Weights of a small mixture-of-experts language model, trained from scratch on English Wikipedia.
Experts: 64 experts in each of 13 layers, 4 picks a token, a shared expert of 128 neurons.
Training: a variant of Muon for the experts, 317M tokens.
Below are experts of layer 5 (counted from 0) of a mixture-of-experts language model. Rows are named router (the router's row for the expert), up (a neuron's input weights, with its number) and show model dimensions 0-127. Each number is 128 + 32 x the weight over its row's rms, rounded and kept within 0 to 255.
After each expert's rows: "gets" lists some tokens that make up at least twice as much of what it gets as of all text. This comes from a sample of Wikipedia text that the model never trained on. Tokens count by the router's weight.

# expert 56
router [ 89 102 141 178 127 106 164 128  92 185  99 139 168 145 106  93 137 128  70 152 124 149 198 110 150 137  82  66 127 131 178 124 137 126 103 118 122 142  94 167 111 150 141 102 125 173 127 124 128 114 114 101 110 121 137 123 111 110 141 115  93 197 110  97  71 105 132 142 143 116 123 101 121 104  89 122 128  68 149 147 144  90 141  74 140  70 166 160  54 142 154  97 101 113 129 162 106 126 105 157 104 104 175 199 154 133 108 125 118 174 203 169 158 112 113 190 157 146 128  78 110 206 124 138  29  95 127 120]
up0 [127 149 218 162 122 170 161 166 133 119 103 114 123 152  85  98 145  60 106  30  94 106 150 104 127  86 142 149 165 113 127 154 117 137 134 137 176 113 142 123  62 196  61 164 127 113 139 152 177 116  96 102 143 121 130 105 125 106 137 115 111 143 103 113 124 135 126  99 160 155 105 109 157 145 137  94 160  77 111 164 134 120 113  91 124  85 128 144 141 215 170  99 119 118 143 168 140 110  78 151 113 144  80 114  82 183 123 159 168 129 119 124  98 101 184  90 166  50 172  99 108 114 163 175 152 122 137  89]
up1 [125 142 155 128 129 164 158 127 129  95 163 118 111 177  88 137 147 153  80 118 104 167 107  87 155 117 157 154 146 122 135 145 146 126  83 135 164 199 109 153 148 130 119 106 122 163 128 155 149 148 143 106 117 243 144 123  99  94  91 128  88 176 136  91 135 123  98 125 108  85  72  97 108  80 132 111 141  94  96  99 191 105 134 112 108  77 134 106 127 154 127 103 130 145 164 182  98 127 113 113  89 101 143 122 171  83  59  54 147 175 192 149 173 107 195 120 110 173  77 150 157 181 107 118  77 117 162 144]
up2 [101 113 135 117 157 135  81 105  90 147  87 161 125 174  94 142  78 114 117 121 157 174 188  84 186 144 104 115 107 129 167  93 134 103 113 122 160 100 156 124 134 116 139 123 136 132 135 103 148 106 109  97 162 131 128 100 107  64  96  97 140 110 115 144 158 165 187 154 120 136 151 127  81 107 146 164 146  66 165 165 105 110  84 148 110 115 135 159  71  93 154 185 136 123 120 141 188 171 102  86 133  89 186 176  63 170 133 153 132  93 150 164 141 146 119 150 215  55 129 119 152 128 137 130  23 111 156 130]
up3 [111 178  91 185 122  88 134 146 160  88 133 148 115 107  34 136 120 121 113 153 109 136 146 140 113  80 174 122 177 158 123 120 149  96 170 123 153 114 107 107  87 160 158 141  67 174 122 106 162  87 160 101  98  73  98  53 143 109 148 142 154 127 155 136  91 130  73 142 111 156 155 172  99 143 163 124 135 106 151 121 132 160 175 118 105  95  81 126  89 140 157  92 168  54 157 112 138 101 180 128 146 144 131 139 136 123 151 129 124 159 193 106 100 112 150 159 107 148 132 158 197 215 147  74  63 102 114 137]
up4 [110  91 162 144 130 117 123 100 103 101 135 178  87 162 101  47 141 144 130 136 147 134 117 168 206 169 117 131 153  92 145 129 130 121 143 124 121 190 100  78 143 140 162 139 224  92 120 128 102 135 105 154 162 132 114 130 154 132 126 158  70 145 113 137 117 147 116 227 136  78 117 169  70 107 104 122 110 142 106  82 102  72 105 130 126 155 140  56  95 210 172 149 148 135  95 115 136 132 119 140 158 118 111 151 164 150 111 113  50  99 156 167 136 108 102 167 150  85  52 137  97 152 119 134 104 123 139 121]
up5 [ 67 123 140 185 153 154 124 135  82 110 102 119 132 155 126 135 126 121  78 179 177 162 184 117 111  97 139  66 117 175 158 126 106 216 152 102 132 150 153  86 114  59 140  97 113 155 136 187 121 124 163  69 138 147  59  80 133  77 131  93  83 121 139  89 136 140 159 118 126 153 123 169 106 110 144 154  82  93 176 167 109 118 161  67 145 193 133 103 103 148 161 119 115 169 152 130  86 148 156  81 131 109  78 132 170 120 139 130 133 154 154 175 142 137  98 119 168 139 128 108 137 184 120 119  61  87 127  92]
up6 [111 185 144 113 133 104 181 104 134  81  73 168 152 132 130 105  91  92  50 119 141 147 138 104 137 156  87  81 118 158 144 121 123 150  68  85 165 106 145  60 130  53 171 113 128 131 118  98 108 146 137 167  95 125 119 201 172 107  98 135 105 135 136 168 137 111  74  87 107 144 145 155 137 113 112 161  73 139 186 122 139  64 163 169 136  88 179 194 117  99 187  83 126 147  93 175 151 100 112 103 132 132 175 108 160 131 137 180 137 145 178 120 105 130 179 150 110 134 106  78 163  98 139 126 113 131 162 121]
up7 [144 162 158 143 161 165 132 133 158 154 139  97 124 119 103 117 103 123  98 184 144  95 199  78  58 159 135 139  80 104 173 127 161 150 179 130 146 139 100 139 148  78 133 124 126 158 147 141  56  95 160 144 116 206 113 131 114  97 102 144 154 114  49 106 121 134 123 141  75 175 125  91  98 123 143 135 158  71 119 130 137 147  72  46 141 148  91 117 138 112 146 130  98 158 132 157 114  48 116 132 102 116 127 126 138  84 110 125 123 113 181 157 202 155 160 188 181 117 127 116 106 145  96 103 108 111 184  79]
gets: "o", "u", "ro", "us", "i", "ta"

# expert 58
router [101  98 154 165 169 125 143 137 119 164  47 111 169  69 139 146 136 122 103 180 100 126 141 140 160  93  98 179 162 158 131 152  88 171  94 166 165  92 114  86 132 159 136 166 140 114 148 126 147 214  89 120 118 118 119 109 168 152  96  80 159 164 149 129 105 123 141 148 200 110 196  55 115 120 125 166 109 118 164 130 136  93 122 103 146 137 142  97 143  43 125 164 113 138 134 180 137  81 110 104  95  81  94 187 145 111  93 104 114 147 149 139 128 100 149 133 150 127 184 103 124 105 206 168  98  97 101 138]
up0 [152 139 144 177 120 102 126  97 178 124 116 155 103 104 101 124 108  97 103 116 115 113 141 121 142 165 131  87 110 112 122 182 120 120 136 109 150 124 148  82  51 165 134 111 159 138 148 153  78 166 119 152 149 132 134 111 171 146 128 194 145 145 110 157  93 111 110 141 123 119  67 113  69  69 116  90 120 117 199  90  48 169  93 143 108 158 136  94 162  92 176 119 201 130 107 164 115 132  74 118  78 107 179 141 238 125 157 167 116  72 129 174 181 130  96 106 110 117 175 114 160 130 123 132 107  93 112 124]
up1 [ 61 149 140 141 181 155 162 126 128 146 110 117 187  94 139 122 121  96 149 127 172 127 126 163 166  53 103 182 172  98 125 163 128 165 197 202 143 163  73 168 125 107 162 158  75 128 115 132 134 172 133 148 137  82 173 122 131 103  94 170  89  93  89 155 140  74 117 115 137 115 156 121  95 140  51 185 101 157  93 149 128 111 154  84  84 119 140  86 130 143 186 116 121 126 134 132 123 121 147 163 117 114 147  49 150 193  52 116 115 146 164 166 109 105 106  93 138 105 139 154  93 136 110 133 108 129 145 120]
up2 [ 90 136 176 161 121 125 147 170 105 140 139 108 152 135 139 129 151 114 138 156  51 144  79 176 110 129 126 103  79 179 152 130 114 137 151 113 127 100 117  41 124 129 176 110 185 177  83 162  89 131 119 157 166 143 158 124 130  76  80 137 141  88 103 137 114  91 149 105 178 162 138  49 216 113 137 114 176 136  81 128 135 140 136  73 131 133 111  98 115  79 118 129 115 127 100 119 117 120 191 103  73 118 198 168 122 140 116 149 159 131 115 124 154  89 100 123 150  88 131 115 124 147  80 167 108 189  52 129]
up3 [107 117 155 104 142 163 119 138 113  78 135 118 144 106 118 166  77 118 163 115 136 117  92 181 148 134 109 156 137 165 179 142  83  64 121  51 153 130  74  63 162 152 133 151 148 149 128 105 134 129  49 137 163  90 163 132 102 109 155  88 143 134 146 157 146 134 152 105 182 109 133  94  97  96 132 139 165 188 127 136 165 124 170  93 142 129 107 122 128 115 104 167  70 109 136 120 135 139 167 113  76 117  76 196 138 142  91  89  78 120 149 169 183 136  60  81 135 153 179  97 146 114 175 159 100  75 121 191]
up4 [166 128 134 164 135  63 164 143 118 142  90  70 190  93 138 151 128 162 162 140 105  85  94 115 170  92  81 156  78 166 140 126 181 132 158 149 170 116 140 115 161 176 122 141 183  65 107  85 191 125 110 125  87  87  98 149 133 121 125 124 142 163 203 129 116 156  91  93 167  57 173 129 141  75  91 155 147 142 177 132 169 116 145  73 189 140  88 109 137  99 123  94 106 158 191 146 122 147  96  79 104 109  84 132 172 143 152  87 120 117 131 132 129  93 135 139 164 141 100 117 124 125 145 138 147 168  98  80]
up5 [183 109 154 116 192 161 146  82  91  79 143  88 168 107 142 146 150  93 135 121  94 194  77 138 137 109 119 144  72 108 153 146 106 150 126 172 160 111 108 160 186 114 112 112 131 124  82 168 107 175 165 143 146 130 156 135 159  75  84 130 118  99 106 112 165 144  53 147 134 143  98 104 170 172 162 122  74 116 132  64  89 114  82  83  76 173 117 183 152 103 147 165 112 180 120 131 143 141 134 156 114 111 123 107 149 110  65  55  94 127 138 108 112 126 196  63  97 154 133 142 132 148 141 134  85 150 112 147]
up6 [ 98 206 119 119 128 121 157  80 160 146  40 126 111 165 139  57 138 136  86 158  83 200 129 122 105 132 139  92 136 112 134 110 126 110  92 149 183 165 130 121 145 104  87 169 109  99  93 138 162 175 128 135  85 116 107  75 111 144 127 145 141 165 131 150 107 140 102 135 159 132  90 120  92 148 158 119 115  61 131 148 111 149 138 114 129 180 180 118 135  51 204 110 103 127 161 165 138 157 123 117 168 120 121 170  83 185 123  56 133 149  96 127 100 165  79 130 113 149  90 186 142  85 137 147 108 173 172 157]
up7 [174 123 163 138 119 125 143 181 110  83 160 134 143 100 137 157 127 114 140  82 128 107  88 109 108 149 136 125 117 179 132  82 167  99  90 116 159 126 142 167 130 149 119 169 105 174 106 177 184 195 147 158 100  65 112 143 154 125 122  79 141 183 153 113 153 112  47 109 113 118 173  84  98 132  91  97 108 101  44 155 135 140 190 175  82  92 151 138 118 116 164  76  55 177 156 150 106 105 137 132 116 148 114 139  94 142 100  89  98 133 111  91 159 163 140 123 118 121 119  36 138 127 144 112 131 193 145 150]
gets: " of", " by", " for", "S", " in", " to"

# expert 45
router [127 128 120 160 122 146 137 108  88 139 128 145 160 159 112 175  86 101 110 156 170 159 156 128 158 145 123 132 108 114 146 181  82 115 121 120 138 163 150 124 152  92 168 186 155 120 155  66 142 176 113 101  81 127 153 102 136 107 131  77 148 128 131 168  80 117 102 176 168 136 147 116 189  49 125 139  76  87 115 142 104  85 110  79 146 158 123 147 102 115  82 132  83  76 161 218 127 106  90 147 115  63 135 153 158 134  93 129  73  84 128 130 143 122 191 140 137  94 121 121 180 135 169 191 108 177  72  94]
up0 [103 111  78 132 114 160 156 120 167 120  90 121 155  71 193 148 101 115 150 116 127 117 153  69 134 117  92  86 109 121 152 149 135 100 137 177 118 146 180 144 129 119 150 147 107 147 177 119  46 150  93 148 128 151 188 135 151  93 160 118 174 105 165 123  81 164 139 157 150 154 131 107 135 114 139 146  34  73 126  84 123 184  84  96 106 104 188 187 166 154  98 136 135 121 171 117 144 138  87 161 110  75 102 173 115 143  77 155 129  96 159 126 103 143 143 146  74  98 127 168 174 117 154  95  95  81 131  67]
up1 [133 152 168 138 101 138 146  95 141 142  82  98 153 182 115 125  87  89 106 103 119 147 160  85 158 120 173  77  60 187 109 129 133  97  95 131 121 127 140 128 170 133 124  65  96 155 119 128 154 200 139 125  54 134 125 120  93 145 151  47 150 143 148 139 152 127 171  92 130 139 161 118 161  65 200 137 126 110 150  61 158 154  94 112 121 159 148 104 127 149 172 122 132 110 151 199 132 137  89 129 132 138  79 141  62 135 162 125  94  91  80 181 107  91 152 193 172 134 116 174 167 133 107 160 127 147 113 129]
up2 [103 151 154 199 117 143 108  99 126 123  86 126 134 128 118 162 106 122 169 161 121 174 143 110 146  96  62 177 122 121 110 173 128 132  92 117 100 106 131 173 158 122 194 155 144 146 147  65 157 164  83 154 164 192 115  84  65  95 137 114 173  86 139 125  95 109  54 161 122 165 125 138 119  56 151 138 132 132 134  86 126 146  35 116 125 128 146 143 172 160 155 159 123  82 124 130 134  93 158 125 159 151 196 100 115 138 158 108  73  69 124 102 128  60 151 132 177 121 153  92 128 101 108 150 181 131 127 122]
up3 [116 124 159 149  94 133 115 125 115 111 158 125 102 118  96 178 164 122 172 163 179 111  82 102 117 133  85 112 124 142 101 159 106  88 125 146 146 182 170  38 164 143 148 158 106 123 124  65 141 134 101  56 134 109 118 131 132 120 113 165 155 148 113 119 110 107  92 185 151 130 170 125 130 128 119  87 142 113  85 110 162 189  69  57 128 149 144 141 147 148  79 126 100 145 134  92 153 172 167 166 118  95 133  87 140  46 177 128 142 109 120 124 159 168 140  73  59 106 117 105 179 152 173 180 160 170  75 108]
up4 [113 122 126 138 169 136 144 130  82 135 124 134 136 170 101 127 132  44  96  83 170 165 148 164  71 117 110 102  81  92 114 103 130 144 129 199 178 159 155 178 169  95 117 140 183 101 146  93 134 162 102 137 153 113 104 102 138 164 117 119 128  89 114 153 120 132 101 154 168 132 164  86 135 135  82  97  81 108 171 148 142 128 139  82 141 224 131 159 109 154 140 187  94 120 176 153 170 134 139 155 145  76 119 182 130  92  74 137 138 107 148  83 178 120 115 105 177 125  96 103  97  87 107  69 125 146  57  97]
up5 [123 137 111 129 111 145 124 104  64  84 133 167  91  95 146 132 151 123 134 154 158 167  95  93 120 162 114 125  73 207 167 160 178 129 118 147 120 132 114 144 174 105 112 145 149 132 137 118 139 111 100 135 114 134 174 123 128 127 137  58 152 197  70 156  54 150 119 173 204  91 164 133 120 104 106  98 106 142 169 183 149 105 101  66 154  98 134 110 160 170 122 134 140 105 156 106 130 168  78 119 123 158 155 206 118 111  92 110 148 134 127 138 104 104  93 176 180 121  81 103 150 179 100 137 107 147  40  95]
up6 [144 152 146 153 176 150 108 166 143 128 106  91 130 145 120 123  85 111 110 132  83  56 164 113 160  71 125 194 190  57 155 117  82 136  69 144 180 105 141 135  75 108 105 148 143 111 129 117 125 202  53 150 125  83 161 113 152 110 102 131 179 172 158 167 148 125 168 102 132 142 162 139 109  82 155  90 162 153  62 202 156 112 171 146 125 120  95 151 145 174 125  83 117 142 154 128  72 119 121 134 121  96 140 108  83 130 104 133 120  97 155 120 117 105  98 175 126 131 130 102 108 123 189 131  97  88  75 160]
up7 [170 130 145 181 146 125 171 125 163 177  98 127 100 171  68 116  30 149  30 131 162 143 135 145 117 120 129  79 138 117  98 172 141 108 164 158 117 114 107  95 146 121 171 135 152 130 115  93 156 133 134 113 143 159 139  92 172  56 128 166  89 100 156  79 116 126  30 114 140 162 100 114 156  71 177 119 148 123 158 111 101 152 141 142  81 141  86  80 141 131 138 145  80 113 133 180 116 127 106 128 160 152 102 131 150 172 101  82 128  88 108 168 138 141 184 109 132  84 110 156 152 124 176 165 102 122 143 167]
gets: " re", " ", " ex", "s", " (", " dis"

# expert 63
router [109 101 189 138 102 112 167 107 147 168 117 130 129 125 207 196 121  97  96 104  96 122 128  69 181 127  80  82 165 147 113 150 136 124  85 128 123 120 127 100 110 154 151 150 123 117 143 119 195 135 174 151  93 140 160  87 138 106  64 125  86 186 158 158 128 107 154 207 184 146  89 138 168 100 138 117  72 113 161  97 138 139 131 102 142  74 170 174  95  81 124 102 158 112 113 115 130 128 122 212 109 104 118 146 114 136  78 151 105  78 134 127 126 157 122 150 190  98 170 154 119 135 158  96  73 152  93 167]
up0 [ 48 175 175 131 120  87 154 118 150 164 168  55 167  99 207 172  87 109 128 127  66 101 118  60 149 120  75  89 112 198 173  54 133  95 107 111 153 136 125 135 144  84 151 136 123 130 129 130 156 143 146 135 160 188 118 108 109 165  96 127  72 185 152 133  95 144 151 120  98 155 122 112 188 100 103 144 115 115 141 108 130 119 148 136 123 105 133  87 172 125 168 139 109 117 103 133 122 162 145 145 132 145 164  51 122 203  38 156 138 126 133 114 112 153 151 103 122 103 147 148 103 157 142 134 120 122 140 163]
up1 [140  95 144 168  56 153 112 138 110 114 109 151 140 109 138 143 121 129 136 149  39 180 131 150 149 110 139  91 168 163  88  79 128 132 123 125 140  72 128 127 123 137 129 159  92 123 101 135  63 158 179 153 166 145 169  90 120 148 143 165 115 136 101 110  99  97 128 179 123 192 155 127 225  45 126 119 156 129 133  94  78 168 122 154 168 155 129 147 150 105 145 138 187  77 131 162 165 109 101 110  39 111 144 154 109 125 117 142 122 163 106  55 134 162 128 130  77 136 129 141 159 153 119  91  58 143 119 144]
up2 [178  97  95 128 132 112 142 101 126 170 114 147 130 106 148 191 147 137 113  83 132 133 163 122 100  93  75  77 117 121 122 122  87 133 119 129 166 113  91 134 138 119 125 137 101 122 160 100 164 103 157 132 168 159 167  60 168  67 104 125 107 170  87 109 122  67 150 178 139 178  89 137  75 119 175 138 104  97 117 159 166 170 122 149 107 162 131 122 132 153 173 144 121 141 207 189  63 130 135 136  97 145 132 166  83 130 134 136 118  84 124  52 152 151 169  63 185  94 142 133 155 167 139 130  73  53 117 141]
up3 [100 153 140 223  88 126 170 147 127 153 103 139 100  91 133 103 153  88 158 115 154 136 134  98 123 103 190  67 139 137  87 123 128 139 189  90 132 106 124 112 153 122 193 119 161 184 116  90 108 121 200 158 127 125 190  97 170  93 102 163 138 144 122 168  98 171  86 179 110 159 130 102 119 103 150 114 122 115 157 106 107 145  64 129  57  82 136 146 171 169  81  96 120 116 192 143  79 132 160 151 140 104 135 130 144 104 108 145  81  68  71 115  95 180 102  93 159 107 125 148 124 150 130 114  95  97 114 162]
up4 [106  96 133 124 160  95 139 114  90 112 102 126  98 115 120 158 122  82 129 129 171 141 137 106 141 128 106  97 107  91  97 158 186 121 124 123 161 144 140  93 168 104 168 102 113 134 153 134 135 103 151 194 125  80 111 156 193 143 174 172  74 120 115 121  88 161 132 197 173 102  83 109 167 165 125 145 127 143 113 118 158 107 167 118 157  64 102 141  97 115 121 141 147 166 161 113 146 117 153 106  80 125 177 164 118 126 113 131  48 153 129 168 143 151 163  92 119 130 116 136 133 132  99  97 108 188  18 241]
up5 [150 104 165 107 104 147 164 110 149 131 155 158  49  91 135 147 200 123 121 169 127 126  95 121 117  97 115  51 125 129 122 169 107 162 119 117 131 147 134  99 122 109 187 163 151 163 117 117  93 120 153 109 151 103 137 163 138 137  83 200  71 195 107  69 113  97 146 109 152 179  89  16 158 138 111 151  78 124 114 131  79 100 154 124 156 128 140 156 136 103 154 131 117 103  90 106 158 174 112 160 144 165 108 130 123 138  58 144 133  65 149 191 131 146 105  70 167 114 131 121 141 145  76 145 149 124 135  91]
up6 [110 149 192 137 140 143 134 121 133 161 137  98 100 104 151  93 170 115 101 164  92 158 158 159 205 111  88 116 121  90 112 136 126  51 107 125 106 116 142  79 170 147 127 127 166 136 109 144 130 134 165 212 142 152 116 139  84 128 110 151 132 208 180 128 173 130 127 183 137 125  60  91  97  73 120 117  45  45  91 137  83 142 106 157  74 107 138 141 150 134 129 104 129 144 133 124 122 152 102 175 117 148 136 118 148 109 130  63 196 116 109  96 127 166 136 125 149 146 189 115 166 192 130 128 109 139 104 121]
up7 [117 119 141 145 151 115 201  50  82 135 137 166 114  80 116 146 139 132  76 170 154 132 108 162 195 150  81 147  84 164 177  96 137 156  82 108 167 141 144 128 160 110 104 150 118 190 106 133 111 128 151 130 136 135 137 128  70 121 113  99 170 174  93 108 136 129 108 173 114 202 116  97  88 118 123 138  98  75 118 167 134 186 111 124 166 127  79 145 113 136 115 118  79 117 156 125  94 241 117 144  99 144 130 147 115 141 133 121 110 110 135 143 129 156 100 121 119 105 147 134 188 159 132 121  62 183  50  94]
gets: "d", " f", "ad", " 0", "ent", "ed"

# expert 2
router [142 112 165 176 147 102 121 135 134 174  71 142 191 129 117 153 118 126 158 160 129 121 149 124 152 120 106 162 128 133 133 126  99  99 111 139 162 154  74  97 110  99 109 133 171  74 117 115 132 176  80 121  63 161  64 109 164 119 129  83 158  98 103 189  95 165 108 141 219  81 136 153 121  84 115 112 159  97 127  99 131  83 159 166 177 115 138 106 104  85 143  89 111 105 111 170 112 135 108 113 101  61 106 116 131  71 138 140 106 127 183 136 157  58 182 163 164  73 182  95 149 116 190 132 128 132 172 129]
up0 [120 100 149 183 141 108 110 120 141 129 120  87 139 164 150 168 164 136  74 211 136 122 154 146 143 140 141 172 137 167 134 144  48 102 124 135  71 116 141  99  61  92 137 134 142 143 103 108 114 146  70 145  82 158  85 133 124 160 205 181 164 173 126 140  90 156 137  83 171  83 137 123 145  98 110 129 142  90 145  72 113 153  91 118 138 112 147  98 169 150  81  94 113 144 154  99 147 132 124  90 118  83 102  93 139  69 111 112 128 160 153 132 151  98 127 128 184  88 140  59 169 176 154 113 186 159 125  63]
up1 [100 125 142  96 141  98  97 106  99  96  89 132 118  39 146 161 168 127 117  95  98 147  98 121 141 168 138  74 152 103 145  93 134  88 117  61 155 125 103 131 164 121 134 121 134 139 133 108 142 144  95 162  75 168 115 165 136 100 193 136 192  89 121 155 123 158 183 136 145 160 111 158 174  83 123  93 208 163 100 112 178 142  93 115 160 123 178 138 145 144 170 111  64 137 171 147 122 109  72 131 134 119 111 110 118  68 145 142 129  93 147 123 150 121 218 153 187  62 148 155 104 129 106 157  74 150 148 130]
up2 [104 126 178 179 179 136 112 167 131 144  90 150 121 162 106 134 137 181 164 133 108  91  78 121 193 107 102 145 126 109 120 107  99 111 109 136 164 146 100  94 153  74 123  35 126 124 152 102 192 133 149 179 101  61  99 144 160  82  84 189 161  95 168 147 159  96 137 115 169 122 166  89 168 107 171 112 112 137 120  77 130 120 156 152 150 127 144  82 100 155  97  61 141 154 157 182 108 151 140  91 151  61 143 114  86  76 155 119 131 159  83 127 142 138 122 156  68 127 139 143 131 146 152 160 118  69 132 150]
up3 [175 125 171 163 137  77 171 167 123 155 116 139 110  96 121 125 112 121 173 164 112 115 119 155 179  86  65 140 165 163 149 136 146 102 101 173 188  75  70 126 131 164  97 112 116 104  82 107 164 163 105 157 146 144 106 110 108 177 110 104  87 131 121 103 139 129  88 134 148  85 150 128 159 157 100 132 171 109 153 178 139  87 131  54 175 142 131 142 150 181 145 133 117  84 134  85  72 125  84  98 171  97 104  97 153 128 120 111 155  96 144 172 153 110 125 240 132  80 133  88 109 152 173 158 158 132 178 111]
up4 [119  86 167 168 122  98 168 150 145 148 112 109 135 165  76 103 127 169 121  92 147 105 102 117  74 151 134 146 101  88 127 157 137 103 153 107 135 140 150  70 108 124 137 167  10 135 151 107 126  92  70 148  94 111 144  78 130 161 125 149 166  97 155 156 177 150  70 157 110 132 113  90 109 119 151 135 130  97 100 113 144  56 199 103 117 146 169 142  56 127 116 153 109 114 131 162 152 111 165 121 131 119 119 137 175 138  73 108 134  96 127 141 176 108 184 104 169 127 120 146 132 112 168 113 170 220 175 173]
up5 [ 95 169 163 190 164 119  70 110 110 155 142 139 117 123 157 189 126 182 185 112 133 115 130 131 123 143 151  93 169 134 140 100 136 102  98 124 139 160 160  59  73  63  99 108 112 125 123 144 180  86 155 128 115 145  53 106 139  91 100 174  97 152 166 155 133 132  90 124 145 114 152 106  69  87 107 120 138 116 138 105 153 147 103 137 123 203 170 196 174 131 105 159 164  87 139 160 118 145 127 164 127 134  84  86  73 160 110 144  90 130 163 130 151 100 115  87 136 106 187  79 135  99 158  60  98 104 127  81]
up6 [120 148 130 139 152 127  97 104 113 178  49 160 164  91 105  84 162  77 134 115  99 140 127 100 165 148 106 139 110 127 145 110 182 113 170 140 121 137  90  65 156 129  73  56 131 156 130  80 110 150 178 152 129  86 131  68 171 115 119 152 128 136 123 130  73 134 100 117 155 117 187 204 112  79 112  70 161 128  92 117 179  89 109 134 160  78 158 141 127 134 166 156 199 152 161  85 133 147  96 130  70 137 131 140 106 119 101 161  98 162 138 105 157 122 142 167 127 101 160 140 154 165 147 134 116 125 219  92]
up7 [ 99 134 106 162 101 137 143 122 180 152 103 148 168 117 126 129 104 162 137 139 103 114 105 102 156  99 109 164 146 181  95 142  50  58 133 118 179 182  80 184 135 138 167 147 161 110  95 131  88 143  98 139 126 135 126 107 113 113 146  97 156 108 118 174 105 149 189 161 135 119 147 112 155 163 114  50 135 132 110 151  89 126 105 136 167  85 120 136 211 109 155 122 138 198  82 125  90  67 115 104  75 126 164 157 182 106 139 111  69  64 109 162 138 133 101 151 115 151  73  85 126 147 101 104 154  85 133 187]
gets: "ing", " of", " for", " New", " United", "ight"

# expert 41
router [128 103 142 132 112 191 124 100  94 112 148 156 110 126  98 159 190  79  66 131 142 172 152 122 121 135  85 118 141 187 163 119 115 139  94 141 148 126 129 144  86 124 161 150  99 187 160 125 155  98 134 124 142  87 158 124 150  80 117  52 151 206 108 137 133 138 151 184 169 141 147  98 118 104 102 163 122  80 155 191 109  92 102  64 172 131 124 150 161 124 133 125 134 180 151 174  92 112 112 206 102 160 101 155 141  92 105  96  98  95 136 128 167 101 180 194 155 122 128 127 154 133  99  97  75  88  70 104]
up0 [ 76 114 116  93 170 110 136 134 118 145 117 134 125 129 108 162 125 109  87 107 161 102 135 136 181 118 101  97  43 155  89 127 115 154  66 108 195 103 114 128  87 150  93 144 143 161  74 139  80 137 126 130 157 124 131 139 120  83 151 157  94 195 145 148 117 170 102 154 146 122 115 132 161  97 137 141 153  93 202 202  70  97 143  85 116 139 126 135 177 105 114  82  96 100 148 149 130 126 129 128 109 145  86  99 197 141 153 130 151  96 224 102 129 195 143  86 178 183 122 168 140 137 101 126 109 173  84 138]
up1 [105 107 105 154 125 200 130 103 161  69  99 138 147 189 102 127 140  99  92 147  96  82 144 192 142 126 109 141 158  98 169 148 154 162  68 118 118  93 149  88 107  95 168 103  98 168 125 114 141 123 120 129 129 106 106 104 178 111 106 121 177 130  81 122 165 101 142 142  98 121  76  64  94  99 110 119  70 128 176 154 158  87 137  91 138 119 191 133 118 130 195 147 103 180 178 166 143 152 121 120  92 172 112 135  69  92 117  86 193 123  90 132 155 174 147 125 143  88  92 114 128 180  61 101 137 127 151 168]
up2 [ 71 132 135 130 174 201 131 150 133 143 154  90 175 140 147 137 103 123  52 128 104  91 167  89 105 135 145 173 116 135 153  88 151  94  87 173 137 137 109 114 106  84 107 134  81 109 153 110 159 100 140 133 144 131 142  78 135 152 193 145 148 128  69 144 185 182 103 144 147 157 147 119 118 131  98 125 153  86 149 150 107 144 150 136 135 156 106  78 120 127 185 150 124  76 142 136 100 156  37 124  90 152 101  59 152 134 197  86 144 117 157  80 199 123 156 172  81 102 104 190 111 150 140 113 110 126  89 134]
up3 [123 108 129 140  81 167 162  66 104  99 131  95 106 146  96 146 136 130 117 158 160 110 150 116  93 129 125 113 132 147 114  88 131 176  83 116 175  91 110 164  97 139  62 146 110 146 191  93 134 109 125 136 152 124 138 154 123  89 113 127 155 119 134  76  88 155 130 174 154 181 171  84 124  63  81 171 136 105  90 180 100 179 100  40 134 140  77 123 108 129 158 139 149 171  65 129 159 106  82 171  82 167 126 136 138 118 198 123 161 106  99 160 166 180 186 183 135 101 159 148  99 110 138  98 114  86 118 135]
up4 [108 137 144 143 157 110 147 125  94 128 157 112 137 137 151 137 119 141  84 140 229 143 150 166  82  77 108  67 179 109  94 141 155  99  89 156 134  35 182 112 134 107 118 129 112 139 199 117  85  97 118  89  83  92 139 196 131 111 108 133 132 183 143  83  82 166 118 133  97 135 123  88 113 130 148 106 158 100 157 155 109 106 154 138 125  79 166 172 129 169 125  94 118 174 158 173 113 109 139 124 113 151  73 103 117 121 109 114 102 118 150 112 153 201 165 154 152 126 103  99 127  86  31 169 113 123 143 152]
up5 [122 114  85 124 136 136 129  73 123 161 126 144 118 102 174 179 159  85  32 153 135 148 206 137  97 141 108 106  79 125 153 168 112 131 120 114 191 139 121 126 174  68 132  90 155 142 137 150 154 131 148 139 163 162  76 140 145 127  92  80 130  89 137 151  90 181 183 136 150 148 142 119 121 156 187 104 134  12 158 112 149 138 112 107 103  91 130 154 144  91 116 183 100 111 169 135 109 160 151 165  94 130 136 142 175 149  94 108  96  90 173 123 149 126 161 110 155 119 106 112 163  92  80  90 144  80 125  85]
up6 [122 110 112 160  76 167  56  88  60 120 135 141  91  71 118 155 122  91 122 156 114 126 165 103 111 135  88 104  96 195 115 158 107 151  96 166 201 137 149 111 185 144 135 125 113 141 146  98  86 173 157 176 152 135 168 168 195  78  99 118 224 181 127 133 144 118  99 120 155  80 121  57 139 124 153 149 166 172 173 152 113 130 106  64 113 123 146 125 143 157 139 133 147 109 120 135 171 123  99  97  96 117 111 114 167 154 144 107  91 142 102 108 134  95 128 153 190 163  72 105  90 133 133 168 122 122 150 126]
up7 [132 147 104 118 170 149 152 107  99 142  79  68 145  71 120 140 138 129  81  82 129 169 121 109 119 180  80 129 130 153 149 145 105 153  97 120 121 128 118 132 144  91 153 171 121 182 129 152  89 153 141 139 104 141 167 133 147 117 221  80 102  95  96 132 170 172 168 166 129 113 121 105 133 146 157 100 107  69 159 106 128 109 148 175 145 188  86 143 162  78 178 203 104  95 152  65 109 146 177 139 127  85 104 150 103 132 156  71  88 149 132  95 177 148  76 119  91  44 136 105 174 117 163 124 125 130 116 131]
gets: "ri", "vi", " in", " con", "ro", "or"